Experts of a small language model.
Size: 8 layers, width 256, vocabulary 8192, 42.1M parameters.
Experts: 128 tanh GELU neurons an expert, 8 picks a token, a softmax router.
Training: a variant of Adam for the experts, 979M tokens, 6122 steps.
Below are experts of layer 4 (counted from 0) of a mixture-of-experts language model. Rows are named router (the router's row for the expert), up (a neuron's input weights, with its number), down (a neuron's output weights, with its number) and show model dimensions 0-255. Each number is 500 + 40 x the weight over its row's rms, rounded and kept within 0 to 999. Numbers have three digits each.
After each expert's rows: "raises" lists some tokens whose logits its average output raises strongly, later layers aside. This comes from a sample of Wikipedia text that the model never trained on.

# expert 29
router:512454518497564463517463464455561504476514405475459525525493452554480482558440495531511497510552503466556531500536582490583505469513499489511468445501510510458477406483536488463437468448495554519483537503505482505489483473479575520414513458543557469454517559412544481478490564479573571441519513528416494450518453539482506530528471490470529462546488523500502523418506545529520520490499529557498480438463507562533548480521520485550509468617548522483480491543541501470493556507441486472524484492532491547557531477468509511553592525490533516611513500504568483570603478532546480492568428571489464527550557412513463550514438457504514469433495488503474525478508492475529511472520561540432568522491562529480516517478536480456463530483424492455480426461487487461480500452558553
up1:420476517549498544481508489541475498646517525497511477597531484501431559495552557519478458506476480430533520525466485469479525486410435499530449512550506510495513547486527517473531484544536453519524562534537495509509496537528535514592491480479451454519503542462492530560546450496460513507552553487494543444518502483534442560479504453462505481478548511419519516555467488538465520615501472495460459511527499471505453447620542515506564451515509493489500499531472598584528533481600499482434432572488514497487506518508427571518486554484521468538504518484440485434470519507451509546507483461450548460554508430482485517498480521520466438471523420537598523543522514588534471542527485484416529512494556533489460501512518494554494484555453591474452510547526508529474496518485498
down1:493559585491528495415519482520526525530486471490557480546496470488527538525525462560521551580495490472495581463535532516555472496460511558604529477440535468491415454559494533440487435546431469467438499476555481452485512471528563558453448484475475566493554567515482505479492490517480492508472499580532500548495485471438496456537474494492464494491515434497506470523530459501537545433454455489466479495496401487556425473546463551599477506455449560438489515584449552479485470439538500540484537558414531463460494473495543488520515442501537514438482563528528498559487486538547455519458542526536511516546496424458468522494470545522515501495468524512428507474528537529432568521494562505497487453494515441510530506544506468573519518527523505557525418568516423544565554455494479
raises: ",", "\n", ".", " as", " with", " ("

# expert 48
router:388469500509477469524524550481478434469554435446572483558490458486545539583515456555501494517437553471459489497510550495488502479428489492533471523556469491521565512517471508483503519530474495420429519515532496459491531504522517573570461584536451493528462506470402529492486581488535559469563503484517552509560517549566481565460589472511468466517560515505427490512472551485542504489521456565526490434537512522444532513531479503494521467505535520501467450540470474493480553482415529484440518462563469527450493512511485453461489498459478496468511553461481454522513468466458499522539493519497502521512442505457543455534414479437475543444541514564492546436575476569483476564435542544420488417544503497476447530510532577530534438462522458442474540473513486575470575546504529
up0:497495569526472565528514402444476492469473454483507482533429562582427513506459540512504514552520511478421599507511477507491475515468498535566518463451484473499491512550480550574483500483514543501499476506483489582433481520427492603484474441556497475534545525517498452516535528494502485515567474504527492516503549478551471543451457406496534484457588513462511504484524508485479481461476498452474507549452477479455545485525549491545514549499507457492470479498509475406442520507552542503469508588512566479513408495499492479465501495473539519543522546560494539493518573500542482390532490461506551561555503530481525516394478529510490524483451514418427480539433581546486591572506479495487523512559478581486511522453480511542413472517443583551424511506491500477507513512477546
down0:490472467493469523523497512509476538432464461463479474505457500459463398529490582542525581527487542479412460488504484520505425488498513519501417529547478493484495435497418529527582460580455489462501460514553528490500529571550459469515469494455452526534477528425471522432524540558510529563499551531539538582523448545486500490473492509602489562544528494509486497543531497459504494568547525481479517469533504447508504493519431519474467564414510603452503476554528555479452505497462548455506546466482537528590518408503466527409524551510468518517478544428491573499528471557472489506467526448538445535534514501506485455567462479465528440479493541492507476432475569527514509525528499503498530493469506465552567444522506474514528456552517540556603533525526531585525515524550450
raises: " of", " and", ",", "-", " for"

# expert 31
router:450430498472476516504451520476511501458525452467544454504532495517519499429514423490466514475530487497510426495561458504514541415530474438451597506507489513552495458485550536534470491493572507544521454514456476521488480544464531537425435498546506534495421516535485542494441512533509559470496547500491552499543505527515493566500460485521533504491527507529508478475568522440521501485510481461533480536466612478475514524501481428442467486559558537471485487520451532545437548504556501514490419446540435536465532473592495473493521500434558434538411510480570470473526458525550524499524454559521537528457549509508484477542490491480446541543447463527517410536561559491546442539496474522519520396553544425553475492548501609459473540483498487561554516459429428514505461549569495
up2:548492509482538510509533528483530543497515471543523546407471483578510484509544483494518535469541492406506514533502453531455574568504554548503495475488459539474469495567512527571522483453471548486554510556529495515489426503433611524536615429501543510457455478482483481475542427575458530460483517441429444462513495499444482510502441533448446477522472517475536428489475550557464490532461509416500490497605516473494539523544469499508476586469471478456448483527475452568457484494449513447473496519525526449575502488541500546509490465524514503516490531472506469422540541513456460495500515552554491573429482438530535490461460487487460440458473582505460526470522482439495523605580499511403476565520549561525495515459531460508502525515527539523511450523455462453466527513544509
down2:493518504516470540495483525498405428493490577494483458508575522466447460508500524521467507493541613459474448485508540493448470431505555484505543482460485495582614544463484528430529521435459500479542497522531486499432470532422437517535479568562540522431456555482452544530544481535517527573506527508495495455487478554511531495468525495534511539481503517546483544500525507506490511484554470442543494510553463408477447563450451553555496513504501507481545478495415537483476525518583485496465474412566487547499509490513495527474469512572469413579476485476512508489460394507604554516530489517498502476509578544465470466490570374449488501563547504518538524536531476511544543475517484492515503501555507508529448551476505471543501508565523455476564504526519567501527418530488496
raises: " of", " with", " |"

# expert 7
router:548502485483541498430482526507504531571566535513432474541482459545470532570579571468450496454465429483551534503517463519514500475542543537504488446513553537485563533556547518503532451404507475438513531508507539491479552541518589611509512474470548477506512447501471459523520522483462442439470534464504514488488467472515476458512483545483512498568554491419536549452448479535497468454465551527551503479540510533539523487493516483550447558548474463530536550504510525492557442514502549588500565504495552492506454521530526508515527506580500461476516588543467533558436503510477548501519528488471510545593430516494525492473485516465506552499411530501551527583434483447515453541481439518404547549455532527474558522521463500513499521527472510497472488592563419444554578492459517
up0:466469548468447515525517558497497580495478487550532538487543511513455458463497427525475472578445499512459501461492522477506576496516542534522493494555490489577497476461509529492487525560491431529556457517448555524517412475506561517558542523525490452542490527471505542488515514546544512485444506527605512509489448526505492536480486494488485577403463517530529508594530569550455578535494507515496534491515449528555490520545449536482575511486524527390531507419402553489511446465567516539487475451577490513499511507537450479518527521482500471516471460520524518525462555486527474521534505515415537475463493508531506459529471538429528456459494440463522511518496472467502528424537487468511492543530491519536411549517459519655504466543413598471454501503540583539485446477493526
down0:453507371509475486516511497457493473505455420453525432505439520479483505507481544535520474573489471481446515525496545508537506491530491473489464462472500448516538585502571542525546385454575539489503472503549454446461567380488562462515478541530371543451515507485493508475457478474534527451511534466490515506475522424431532585547514490508449452541554542468504534477532493524470480513546529439585552534617478495523480495530576445437439527565515556492579487474512520472524440586504442468527507508553542535494488465517543494512463522479516474519540496490451440488544522484512485491505471546502526473523433477480528495470509520543569477482428542510553512528543486496416523489508507520522563469497459461481519507488537544505445517513495493478515532525407440462585512499477510
raises: "1", "2", "5", "usc", "3", "4"

# expert 110
router:463458507481479498495515491508435538469420490532514520487543490503540540535530461568492486487446544482441497453527518594536525538443507523572501568486473541568498499522414437445523452533505558487509509564538515526503483537554438554514487574496435480453521459565488478583538571508538495486508507481516472513540548539493482614437557515564467476480487493571483483530563522538559449475536491527493534508559523537488528513449481504480543489473465506476453478527572439548410511542448506544483524491546473491416532449559464487501508565507568522464485538538487534490442450405445540527489551528515506527444491521482399484532473511535444526585519489498530480462456501499531466452482563553425439509513441477518512522498546512545522426467532474540530420478573526514474554521556480
up0:471502515470482487513491522513564479517467532415474502495479483503499509521500504463540522426515553503534589487503459553448457577505468461499529466503498472539522497527421514505487526500572542517453547503548505505522549531518609459533540497615480481485481523531478426561574507545502476439545490494582538547487522550487539449465573520472491507475535533516548531468511511444489602482486536501412522534482468527457498508569506479566523441550543568494531478436505583524549530510487557497492546429543470531522375477460557511506498512527497511514485463486462481481536484529489457481526436595475501465460565428489456540368563524466438514479462444491528440565427439515497462562512485509466493474546461538499487453504518551498466528514460502471513506477585484514470499457516550
down0:408500574461493541449558430498544474533459488509477571496466591460486526523525509517516534560484517474405501493523474405493499551543520392511492536439512462478502545486455492492421515543455464451526543460489484512518469490501471593552526453491491559461517506616441528493488500514489504431458501496513489485489421488469544512523499511453469542497505447457490483490512505489508544442467456502524567486445467467469531515489516436551465459460481454475442498533531480520409500480473380559477490546536561551421499419466487414463391488464501505476453472485547502497473494481504503464455441474491527511530526504501452492499470519548427456528560492486455497452495562489494491548568506520507438401453473505499501539527478483555559553406507559512524473528531447516517489538496485
raises: "-", ".", "in", ",", "ing", "ed"

# expert 24
router:462486523469512550519505505469525528495499515475490505518541450464545458525454484473519546488508521460467477528554558501553585525445466446538505461493455539474470477462482543506473512528531509487537488457581506472567474493470569547464509464469491553491509505552513538509539562464535591482558549587445460441508446511520518607512451495530553455461520502543505552477585540572522421550473546508505479488497554480544554554509465445443501473579575552499459477523540512545477544511423497539505448499552454471500492443525494480447579536457578490487464526520475562565445457534540507565458482472487524481504463491528532439513500499495431534544541496493554526492555535466595427504503495501462604476511539463555536534518568502481519546469455473483499442455464477571462401501563479
up2:449519491498490578425453503524528493568501532468554464422509526481371534550438495432526442519513504494488536462534539508482458468432536550560536559536505390465511545502485496532515552508412450477550413514557489475507469536533513485553502512463524538494495482456457478489555510519491477460449444570558523489546522506472447490512499525482503481502509490446551466556497516523524513431480530489528526519551416385550459546521458498477554535524484454401506577548521555530544497503506527547524469446546566491485574536479490454507429442543472548466529477519501483481495519505480548504491459525489412460461418531451510519457540519569502543417491501527503481510529567535497454426519520504531532445576522492561490522419483430531500452504467499442505491516474457529503519530526501
down2:478436501486505469544538527474436486549510523439453461492502518558495491484539514537506562506560427469537512552542533474542490502517614484498518499490412503515498465526459504537508555491530520529429518450535514549409545523496536512501507483497511473496545539540545530480544513506494509474482562448503538491447439487499515465498515517480421468480511514485562611427514534496467480473522542553534446461442586461495509454385559494534465522509549530592482506531540511448515481469486455505492501471491434519480491501456538522527579572412532547494530539517539492444453462522539475501506535559566543496549523418512452499545539464457547479494542573447488485406515492450533433526422523527489471548541397546473493586476523484447570500503490481470476462456501473406499515539468471
raises: ".", ",", " with", " and"

# expert 99
router:500487492550484530447542479405454531472546489468496540445522530457509509458498507478463508487502560532557430476569463532480511413560473476523564536469523526536514457493469534448432488525578490527498534483486528497462511487473528554409443553540481522506524445564543525488427531552552533497460473558478559491522463471474433567431479560558558580474507530544558531481564502498525458466481519460539528556507583504534563499470478477474526513572474518493474439505503522471414481535456519515517480520532490550440508495540482458540529472520500453452489474515553516526440494509544479528438502478497544501481525565467415461554476438468534514600485542429540458481506541450538449457538451509495475401548487461554512545551476507506479500490542459593584427461502518469537476455555498
up0:523529528497438433525526459575490487456517494585489505457477491467495502437479505490551508501543490548508487534471464464552493455574431550434585472552524467506415510463470464565595511452514508540539478604555499506494491577488473507478517446507489467510473457427453544514451557525480558480482503541512526512436474514474463582486462525498490486553423517525537536442407487473475509419487513445552484535460489502464453488489467460478487527513440504445527544432558494474573465438428517519467522424464479513435502446479503575475438535565504450459492520555551453470553522511477568445458485456552457526503485504421489500533544515527470444442471569490509519477510531532526466498492545462577531427516441516463508513491542502540501526522469486438418474536545429500538497485519477
down0:505453601480444501476422448484519507516494443492545519413494543575575553472501565479444526480479492550512555537504555553527511561529501507524448564456457449437477498497466441472547477542493500457499470518449472565453458504504516479531478526455519464562526476580477482510514505484511541542504540504488548478482498525452473431453476523487528544510516492503482478610534596491537456453545516477513497555522490496515470513440530491534442550445495448463501540488498555505514487570528493512544467507461511471411502536567442531497477496586508513507548459540413491533485517568527496478541530530543511493554558448548489520514473484569510535466469518469462478440478558464497553540504511424390508495499541476487496518521521456531430578534537409452508459456526534497469412461389481
raises: "ed", "ing", "it", "able", "as", "ive"

# expert 113
router:525524530476513506442434483520518402511465500541466524486441470483463461515525550485460428467454474501529468537513517481560427548524533511501532432530538533449541573564502469559509538437532553435525569483463504434533521537474504495513487514478462517499482497530452445519515559454440525485481546499471507466507436536535468472535472559512481467515550505451535536394415501478460501479509536450500481399472523494572524531458563531572508448574485510503453456502567512509516482521538498509484552539549525499517496451457490481567551471463479549524475510572478506542449468504535586505528541538502501515530442463463542484458508523551418464502419545437441567552494536446476511509479524486414552529525567498563531476510491482451497495522518599496489524466574451409524576431479501
up1:502521452486479494518488512463439486453500526506467464469530457481543486517442506549542461573492600527464477527470461463480535507524488563516529517520465550535549506538460502514465509515448539570471422615543489542608563456483586574449454474468400456487463457519466455486527523503554515489546476470490493534547440518527573503485511506565458471504540439457457516470478480527550541531484461471488467490451453520458541478482518539509475455493502491530464501486473514529523500493540530475515489423516557438550462532491527487438477527474535485491479544466448485425530488537527419505476512491487510490518608478573511477503459425481498509547490498477499465493564516618503473530612559471471472526460480541578432466500559544487540554463500419531436513455421567555483511527523499
down1:362553524524469440412526574510480530495536476477448457527541500572523555456507544493548527516454508503584511506596506558478609501501507517513593483492513466537587556542553485494493520502462494472516545545460465453437485424497499507498528550541542479517441415562577550396484582479497525515512568550476484545455516504425564489473488500499416508482424495529505479469498503502488510448522502443549446519543498403467513516550475558539525541486520504498483488428519460530437510523466464486529496525502480477523524497462515427457545490534544511451524466463495549448515464512473496459500505509495493520543455474558517490484531528527497521483526494515443469470520473414527489505497530522436531470468436494426537457430430463557541459501462547453542492489550471471498449489545457
raises: "\";", " they", "\")"